config = dict(
    d_expert=128,
    d_shared_expert=0,
    routed_scale=1.41,
    balance_loss=0.00022,
    balance_bias=True,
    init_std_router=0.0258,
    norm_place='pre',
    init='normal',
    init_out_by_depth=True,
    optimizer='muon_variant',
    beta1=0.95,
    lr_head=0.0145,
    warmup_steps=50,
    batch_tokens=131072,
    dataset='wikipedia_en',
)
Below are experts of layer 4 (counted from 0) of a mixture-of-experts language model. Rows are named router (the router's row for the expert), gate (a neuron's input weights, with its number), up (a neuron's input weights, with its number), down (a neuron's output weights, with its number) and show model dimensions 0-255. Each number is 128 + 24 x the weight over its row's rms, rounded and kept within 0 to 255.
Before each expert's rows: a language model's description of what the expert responds to; "mostly gets" lists some tokens that are sent to it at least half of the time. This comes from a sample of Wikipedia text that the model never trained on.

# expert 0
It responds to: Abbreviations and codes in parentheses
mostly gets: "sq", "DST", "Gls", "loan", "km", "disambiguation"
router [125 141 139 135 130 173  67 156 108 116 129 160 112 134 156 135  77 141 111 121 109  79 146 113 143 102 115 124 125 151 130 110 152 122 122 137 109 150 147 153 114 117  76 166 117 154 117 116  96 110 149 133 110  92 109 150 120  97 121 130 159 103 162  96 128 145 119  98 116 114 115 138 117 131 110  97 157 122 158 101 178 150 111 167 131 109 132 125 148 132 136 154 130 130 115 115 136 135 109 104 143 175 107 131 140 147 166 138 131 130 157  78 108 181 146 167 102 103 149 128 116 132 127 160 129  97  99 135 115 102 132 144  82 103 130 143 143 136 113 109 126 139 142 123 126 143 113 145  67 130 117 113 121 102 119 117 152 126  69 113 166 163 131 140 116 133 122 117 151 163  96 140 103 103 115 102 100 118 159 141 121 186 164 115 137 123 100 142 129 124 138 160 143 101 142  83  97  85 128 136 156 121  91 131 111  78 146 164 117 139 145 173 130 133  92 120 120 153 129 124 146 110 120 107 123 183 113 161 149 151 147 168 100 115 120 147 116 176 176  67 143 123  97 109 125 127 181 133 164 134  74 146 113 126 180 150]
gate1 [125 125 132  85  93 136  81 120 133 107 159 130 135 141 169 131 127 158 178 154 135 139 135  90 106 101 130 103 124 116 128 135 136 111  94  79 136 139 168 165 139 127 131 104 143 129  96 130 123 112 152 122 155 151  97 125 114  99 141 155 121  95 168  93 114 134 106 120 137  75 108  95 127 109 101 142 138 100 121 137 124 144 114 142 119 136 129 112  98  75 144 163 130 122 152 134 116 113 127  79 128 141 118 110 113 154 129 179 117 165 123 118 129 154 157 139 146  98 157 139 107 105 139 160 131 120 102  97 125 128 123 132  97 132  93 109 105 123 190 142 156 154 159 118  75 115 138 126 141 111  79 146 135 100 105 120 136 105 154  96 185 170 108 135 159 114 164 148 116 154 126 159 128 131 110 121 124 136  99 166 106 155 146  93 123 127 150 170  87  83 100 176 142 152 118 135 163 117  87 151 121 154  86 119 110  97 136 176 153 136 138  98 131 142 154  87 105 136 169 122 117 138 137 168  76 159 137 110 157 126  85 123 145 141 101  87 138 138 126  99  91 139 159 125 151 131 127 108 119 123 135 146 130 105 112 185]
up1 [127 127 166 109 140 159 122 161 125  87 104 124 131 141 164 159 137 126 143  95 145 112 133 153 178 165 152  93 163 164 161  73 103  92 141 105 112 139 147 121 122 173 114 154  76 131 142 124 102 117 165 147 169 107 136 113 134 104 128  90 114 138 150 125 124 132 116 130 103 101 123 115 168 122 113 102 135 121 115  90  98 121 101 128 178 146 162 115 119 114 113  94  96 122 140  77 129  99 134 188 161 128 150  96 146 103  87 111 141 129 101 108 157 136 120 157 125 133 127 143 114 135 130 110 108 144 101  92 143  90 138 100 132 133 143 138 147 117 155 138 140 139 124  88 114 136  94 118  85  97  92 122 132 138 149 106 155 148 106 138 154 124 122  99 118 114 149 148  92 159 103 125 132 100 159 141 134 139  74 164 133 131 146  94 157 107 137 109 129  84 141 183 134 133 111 157 158 139  90 163 120 167 121 125 143 148 167 155 139 106 156 132 147 140 142 109 139 140 141 126 110 100 151 115  87 146 108 155 111  98 121 110  98 115 112 160 132 191  73 165  76 112 125 154 149 157 151 103 102 114 125  93 129 120 136 123]
down1 [ 98  97 144  84 128  99 155 122 190 140 154 122 127 183 143 136 140 110 117 131 133 144 139  84 113 105 181 126 139 122 122 144 135 102 135  76 126 129 132 128 144 130 126  86  85  89 125 140 131 160 134 142 165 142 144 122 125 140 122 112 104 155 119 107 135 114 119 140 165  72 175 136 157 157 141 141 167 131 155 112 121 135 117 111 162 104 110 108 108 117 147 161 126  83 141 122 113 136 126 161  83 125 114 155 116 151 156 146  87 122 115 152 139 138 134 158 109 112 152 116 124 180 124 141 135 115 117 139 150 167 126 129 126 153 139 170  71 127 138  79  99 143 104 168 130 135 159 144 162 141  94 130 121 131 159 118  93 150 100 147 152 132 122 161 133 109 127 104 127 146 106 184 109 141 132  59 107 131 133  96 155 125  96 133 159 109 132 160 135 114 153  74 107 143 116 135 116  92 116  91 136 140 143 172 131 100 182 109 134 101  84 144 140 155 137 126 128 145 159 146  80 126 136 122 144 108 150 135 105 176 115 127 158 100 121 162 118 106 155 118 150 111 143 136 145 114 138 103 139 146 201 108 156 126 119 135]

# expert 19
It responds to: Of and nationality adjectives
mostly gets: " American", " British", " German", " Australian", " English", " Japanese"
router [139 137 156 132 140 147 151 130  79  96 161 133 135 159 141  95 158 142 167 154 117 128 112 117 116  69 134 126 112 124  97 104 109 136 106 138 160 100 123 126 151  80 136 162 178 171  96 142 135 130 107 133 107 149 106 139 122 140 107 103 113 138 151 174 131 100 108 172 119 121 130 145 134  96  98 127 134 149 133 154 151 164 108 104 107 111 143 112 147 105 150 153 116 133 151 116 111 127 151 152 145 109 113 126 139 144 143 107  98 174 149 109 169 143 132 127 118 161 153 126 175 136 127 164 137 138 157 122 109 164  86 154 139 161 122 151  78 110 154 141 154 142 161 146 121 126 184  89  82 117 131 151 101 124 129 117 151  98 118 103 125  69 146 124 107  84 154 128 105 120  88 129 160 138 144  77 116 170 145  98 124  92 186 127 125 139 119 136 117 145 140 111  94 123 142 147 143 140 141 103 131 120 138 143 111  93 128 102  75 122  99 117 153 150 130  68 114 124 141 123 177 139 103 153 142 105 150  58 116 105 142 115 151 140 140 142 139 121 152 126 199 147 122 139 130  87 116 113 151 104 146 103 149 131 126 136]
gate8 [144 151 108 144 138 142 103 127 126 122 155 114 129 109 158 139 105 140 130 140  88 169 116 158 116 156 158 140 107 135 106 132  86 115 131 188 102  99 108 144 165 129 133  71 131  95 125 108 150 132 117 151 135 117 119 119 153 183  85 125 114 121 114 176 136 124 137 102 147 128 138  81 116 120 134 122  84 162 112 110 132 138  96 168 161 133  82 107 129 151 133 136 140 123 154 103 158 106 103 152  97 138  66 185 136 118 128 123 120 139 117  92 149 162 163 141 139 137 155 102  72 169  81 138 105 175 148 147 144 107 128 109 113 140 118 166  91 112 166 152  88  95 136  93 128  99 157 162 134  71 174 158 120 140 122 130 145 108 118 148  87 149 138 128 144  87 156 128 118 124 131 133 116 132 209 139 153 134 128 146 139 120 144 151 136 118 135 150 108 127 121  80 149 157 162 155 114 158 149 140 135 130 100 144 147  86 125 127 114  87 113 137 136 135 139 126 138 114 134 166 109 102 166  80 116 104 104 116  71 142 141 115 108 130 118 142 144 118 152 156 132 141 121 155 116 127 139 123 113 108 142 140 131 146 131  89]
up8 [ 87 101 189 108 103 137 111 113 116 146 116 116 144 155 109 142 110 152 138 142 159 100 117 124 139 128 107 147 134 129 135 147 107 152 172 113  73 129 126 118 117 173 113 117 145 130  53 111 161 144 125 127 139 128 130  95 108 119 128  97 106 116 119 143 126 131 106 134 166 162 134  95 117 152  92 140 160 124  74 117 147 121 128 145 111 161 134 146 130 124 136 135 127 134 129 105 158 135  85 107 158 132 107 120 109  92  97 174 112 125 148 124 114 167  97 152 120 131 139 130 151 136 164 107 118  84 117 116  68 136 105 112 101  98 112 159  77 152 120 139 108 163 141  96 147 123  98 113 124 162 181 143 128 103 115  77 159 133 133  97 110 139 133 135 117 141 143 112 121 128 170 170 121 145 160  88 115 139 137 154 128 109  97 102 166 139 106 116 108 136 135 155  75 159 142 117 131 111 116 143 126 141 130 102 112 117 101 167 117 163 119 137 155  83 126 110 100 107  96 140 151 161 112 133 154 123  90 108 137 123  75 146 132 171 142 171 125 131 124 100 112  98 161 132 142 103 159 196 154 151 117 158 130 143 148 181]
down8 [160 146 141 113 127 104 131 114 139 134 101 129 192  99 140 160 106 109  90 112  70 138 135 131 128 110 117 122 142 118 114 161  98  99 133 129 140 129 123 114 135 147 170 113 120 116 134 141 131 135 125 130 101  93 117 151 146 130 169 124 103 160 181 141 143 124 150 159 145 151 154 113 112 110 137 148 129 118 123 112 121 151 139  86 101 114 216 161 173 150 126 168 148 124 137  97  91 127 129 127 123 146 143 154 107 108  96  57 202 123 131 139 104 105 119  79 136 149 160 185 139 136 146 114 159 150 133  98 133 105 161  99 117 102 123 151 103 119 118 148 103 153  86 105 162 125 129 147 109 142 138  89  92 136 106 113 128 127 145 122 138 112 122 124 109 130 123 133 134 120 119 158  69 110 149 125 109 107 138  96 112 111 170 170  92 119 130 162 115 121 118 128 159 173 131 153 108 127 130  97 140 138 123 119 142  94 159 136 124 126  93  89 117 101 144 115 124 123 138 197 161 120  86 128 103 159 133 117 120 136 115 147 141  91 149 135 142 133 157 158 137 138 123 162 110 138 171 159 127  79  94 124 111  85 142 132]

# expert 16
It responds to: Capital letters in abbreviations
mostly gets: "M", " MF", "H", " FW", "B", " GK"
router [110 160  93 119 125 170 115 180 124 122  90 150 112 123  97  61 108 119 153  87  86 102 158 130 104 111  77 176 148 114 153 151 179 141 134 110 118 117 136 145 118  78 115 138  96 124 145 143  87 149 153 133 123 100 130 151 109 134  91 121 137 100 118 139  99 141 114 104 155 144 139 173 153  86 124 160 148  65 119 141 101 165 134 110 108 169 137 117 112  95 142 152  89 122 133 116 103 111 111  81 127 145 166 152  92 156 134 133 152  88 106 144 115 158 136  95 148 133 126 171 116 130 145 102 132 150 128 105  91  95 118 144 104  92 164 160 139 108 150 147  54 130 155 132 141 152 135 119 122  80 103 125 139 145 136 111 135 108 138 129 179 113  89 108 117 163 139 146 116 158  93 110 108 118 137 169 144 171 122 154 115 168 108 112 124 135 115 114 139 165 126 149 153 113 113  95 137 123 130 131 127 131  89 134 135 137 137 144 128 122 144 117  95 134 173 152 151 152 133 111 155 113 163 152 158 125 109 130 146 144 166 119 102 115 102 115  95 151 124 166 117 151  93 120 132 145 149 145 133 113 104 116 128 114 156 133]
gate1 [170 116  63 118 120 103 117 176 132 127 110 117  75 108 168 130 163 114 120 171 113 121 114 160 138 142 136 137 150 138 119  96 117 142 104 143 143 161 116 131 154  96 149 134 189  93 130 129 137 127 105 122 124 124 141 128 156 143 134 132 149 132  91 123 156 128 160 117 163 125 121 100 151 133 147 104 133 149 119  98 155 154 167 116  94 115 160 111 167 161 151 129  66 149 146 104 142 154 141 122 134 156 121  99 130 123 144 114 136 139 146 149  86 168 128 163 163 136  96 184 109 127 109 128 117 128 117 146 128 157 130 177 132 155 130 100 129 118 114 111 142 100 146 139 107 113 143 188 103 105  94 125 101  85  76 106 163 129 138 118 100 123 121 112  84 125 151 119 129 145 129 200 135 174 150 163 130 157 120 144 118 128 128 102 101 118 157 146  87 130 120 146  93 111 157 108 108 103 110 147 101 135 159 106 124 125 109 108 131 142  87 111 137 136 169  75 116 166 134 143 128  97  96 122 143 163 131 108 175 149 150 145 145 124  99 148  90 107 142 119 125 158 157 123 140 105 118 147 156  96 105 149 128 110 103 174]
up1 [126 150  93 105 164 116 104  98 166 120 116 177 118 147 141 108  78 105 152 158 147 142  92 118 169 122 117 131 146 112 104 167 101  98 123 145  73 128 127 138 149 104 108 123  95 144 142 144 146  97 123  79 147 128 154 139 148 125 129 159 105 148 180 115 138 130 112 123 139 172 145  86 141 111 127 104 104 125 150  99 106 144 120 103 143 153 113 120 140 209 158 134 140 137 102 132 110 118 113  99 127  88 134 154 134 126 178 134 149 132 101 142 101 137 127  89 104 109 123  95 138 126 169 115 145  95 141 132 101  79 116 172 120 115  96 156 126 134 137 152 111 134 127 144 101  98 159 108 140 143 146 165 144 102 107 143 121 164 136 122 139 134 184 127 116  95 131 153 135 127 133 165 136 123 151 114 147 112 117 169 187  94 101 120 144 115 165 128 151 113  87 156  91 147 139 128 149 123 142 149 111 134 145 102 166 133 169 129 123 124 110 117 153 134 106 112 179 121 107  94 104 132  80 124 170  97 164 133 126 102 119 121 175 147 154 128 131  96 121 136 123 172 118 138 166 111  86 108 103 141 118 132 130  81 140  96]
down1 [121 126 105 137  94 128 139  86 183 132 112 194 128 104  98  82 151  96 147 139  97 126 135  83 105 163 121 132 103 137 125 149 115 148 130 168 129 127 115 133  99 157 136 140 142 121 117 118 142 152 113  81  77 127 123 112  93 101 126 141 156 136 150 140 124 112 100 107 116 168 139 109 131 121 109 128 110 118 141  92 130 141 155 145 148 187 129 150 111 115 192 113  74  88 133 160  98 130 155 136 110 109 103 149  97 146 105 160 155 122 117 155 143 124 121 138 183 149 149 124 101 123 100 186 141 149 118  78 119 111 140  79 123 159 149 159  87 151 138 136 148 103 138 129 160 141 155 140 118 105  90 161 140 151  99  93 122 104 127 144 116 113 143 111 102 131 170 126 124 162 156 128 146 107  71 159 123 102 114 108 112 130 131 118 116 137 139 159 114 132 103 143 139 128 104 180 120 114 128 162 133 129  82 135 132 156 127 152 129 103 114  87  56 102  86 138 115 147 131 102 121 126 135 161 131 111 137  92 160 116 112 136 152 136 152 122  89 134 113 117 103 179 102 181 122 148 118 144 131 138 130 132 113 145 119 123]